Weights of a small mixture-of-experts language model, trained from scratch on English Wikipedia.
Size: 9 layers, width 256, vocabulary 32768, 53M parameters.
Experts: 96 experts in each of 7 layers, a shared expert of 256 neurons.
Training: 729M tokens, 5559 steps.
Below are experts of layer 4 (counted from 0) of a mixture-of-experts language model. Rows are named router (the router's row for the expert) and show model dimensions 0-255. Each number is 128 + 24 x the weight over its row's rms, rounded and kept within 0 to 255. Numbers have three digits each.
After each expert's rows: a language model's description of what the expert responds to. This comes from a sample of Wikipedia text that the model never trained on.

# expert 49
router:131138129110072150111156161129163137129143097098094109121133117127138156140128141155181127088091133117161175141179096138104103128125127139129131139074186142150106137109109135126109086095137110122138126177141124107115138137083143128093111192111120131169141136150144110119156112127126153113127148099132161130140122132106145139114125108116129087182139145142140158106131142138107138111075112145145134096122138128158171130165155102147108135102058123113109131139170120127123153176101150134163140085126145106155144095146158089128094172147091117111120098146154119110163129137125158150161130117126154108119086161129142141113129131140114125143110142161167101145114151159167147146151122127105110126096118099160115147142124076137149143181124123108153092178125118135163181090140131
It responds to: Past-tense main verbs after he or she in biographies, especially held, served, won, played, released, plus table award cells.

# expert 52
router:138127129130111114075100112102154094128121133118106153144109132068161127124177113127120137129121107138171171092138126138096154140104092128129120146097165115100124123140125095125116175163123123150087065119114173100076169111158118120129122155168103117164134156130111138144125117109067118155137116113085130105103142089127120131092098132142146144131102157110134122069121121141145164165105143147106178156149129132113110142086057091103159151122116119164121142106189136095130126129099169072119136133144133121119123131140140120148119194129132158128101124133125143126148112126137128088092166146112123109118102141104128108146101130155147171149112124138111078156101137116113139120107085143116115143134145159149117102149118144146130119137112096147165098111118134150108108173159126
It responds to: Infobox and list-structure tokens: section labels like Personal information, Military service, Coordinates, field colons, line breaks, °W/°E.

# expert 7
router:108139103119150131130113123127103110114126173133120149144110127130115183132073128133124120148125138125088121117128151122120104146184108158121101098112094161129055137143133187130119133107098092110146146137094121100147139133114149145113167120131134119120145194138127132096144140144127078116096126105131126140137143161118185142143129075134109157139132092113195112135114149146153109087142105149110139156128106158136121139174113174062125097084166176128125122139102130120131168137170143141145135105110112135123151144090110119111130104118164130128141106112119102104155130126146127119082111104104084118102093110147144145127144153104155112128108133105143134139184117111149104108090149165117145143125116118139160149125099110136182125159167176080106103139169116150132129121086106
It responds to: Inner or final pieces of longer words split into subwords, as in de-for-estation, cata-comb-s and cere-bell-um, plus year and number endings.

# expert 25
router:115161097147130137135132194162118146158134127087095124108144157170139076107131141119136086090098129088190150124135148131110140126139151118114144136106137106130150153161118115127073135126119166140122145183122095129124150107155162107097078150114098141167120102131080145177128142081109156105102114126099136161090130091099082144105107127100154124115150122109141160133140151105118136119116161153114136106106172088156131128148081076102131129164125117130137140082106101096165119156083129176123107148110118133134145107140130105142103138128120115148104132113138131098131107116100149176132117165120120114094155137086122113070129127124113165145120139118128093107124173188104127173121144138097093131109138125139103129120112122106117087151132127145159122132142150131111111108106150
It responds to: Blank spaces and numbers in stats or census tables, plus nouns in fixed phrases like given name, rail family, and title.

# expert 50
router:091150138091144103120095148168142140180179130107111091110109117144175133147090124098155159117090123111153137136103101158117099099159145159058140150151150174114100156136147126156153092115112108091135165123145138127100130114097127148092105085131180081162161133157147147134150147103096149134111118163150174145142122131127112118120148136093106118157143169116115113115123102137135138132128125116137171116172118131126140106152131108157098156098079148146111141156147123139124135121124111111144150133107144148148135152181123101102112121157114113124142162103113156105142116155154171123117117084121158130114095125162093107153112107164110139146121159130134121160118109127110121085130163115168105118142093155170111120130131092119135149109156096118091159149127153135206144123146141
It responds to: Mixed word pieces in foreign names and compounds, plus table cell pipes and percents: mineswe-ep-ing, Mehbo-ob, Ori-etta, Sanch-ai.

# expert 15
router:132124106108131135085083138085143113152111139141119099097139129135167167113112177132128129113091094114147121097117080140172130151122140129132143140149140173124066141094096117120174149173113126100130161116145156145146158126132128116095115147101132131154156142091104152151145162103116108129150133115132174106134153134083152146146127170126121164118141164135180128167131087160132111099159095119113166094127138136142113143142121116174100158090082128156096151166146132111151140141145123104159092102115107173131081109172145152100143127156106136146130139143106118117134117149113123100153147128119141110161121144118133075131101111082121130116146068149136150137098130119110134152119077093133122143101112136160120148153157094103131123120165077118106158163082116130157112113114115
It responds to: Final pieces completing common words (inst-inct, kn-ows, pick-et) and object or reflexive pronouns after verbs, such as him, them, himself.

# expert 16
router:143130076123184127183120138146104097117181103155104093110140172136148078168177151102126089122096119129140096147150129123133130161132129093103134129157134144107138128124096066141112107177129191083149098123128126175102121082143148125101119116092166138129143147124084153151117119139118143123161137153123101128099117141110131129108115177153154125092110094125137139116164140106111118136101140128120119127089148123116130096122134104168157108084190138126125089128110103094152108125099120125119107103138154147149111147160133114144105169103100091111145132110135109113134127134083147153164123111134121114113162133097137098111147146113121132109160167130113113136117125145098158142109140130114103110157103090103148161151128148108076138107122076164147153116097121128108155174120136
It responds to: Words following sports or organisation labels, like One or Two after League, plus pronoun subjects and stray word pieces in sports and chart text.

# expert 22
router:139116147152118120091112125133106150091103113145176124125132110151126143108149147148138133139084104161159163123114095130116083121104125154150096143114134159127126093174114104125101149118108150123136113117144101129087156079103119142125146170101110124134113095127099108146113087097157171095140138150156143116099147127135104137104086137119139146079158120125108161144130180099103099167106145133119083107130146114066090111124154124088151143148116124129167136150148085111135104145120148118077134127154152097138123175138109141092112168163095153150100077170126162119126167154122085127152116154122132145099127105114165129116132092125167107120075111142153099101109144157132108121133115125127164153140111132107117118168088103104111111153136115100151115128156154078093126146100091
It responds to: Periods after abbreviated titles or initials (Brig., Maj., A.), by in titles and credits, and infobox words like birth, starring.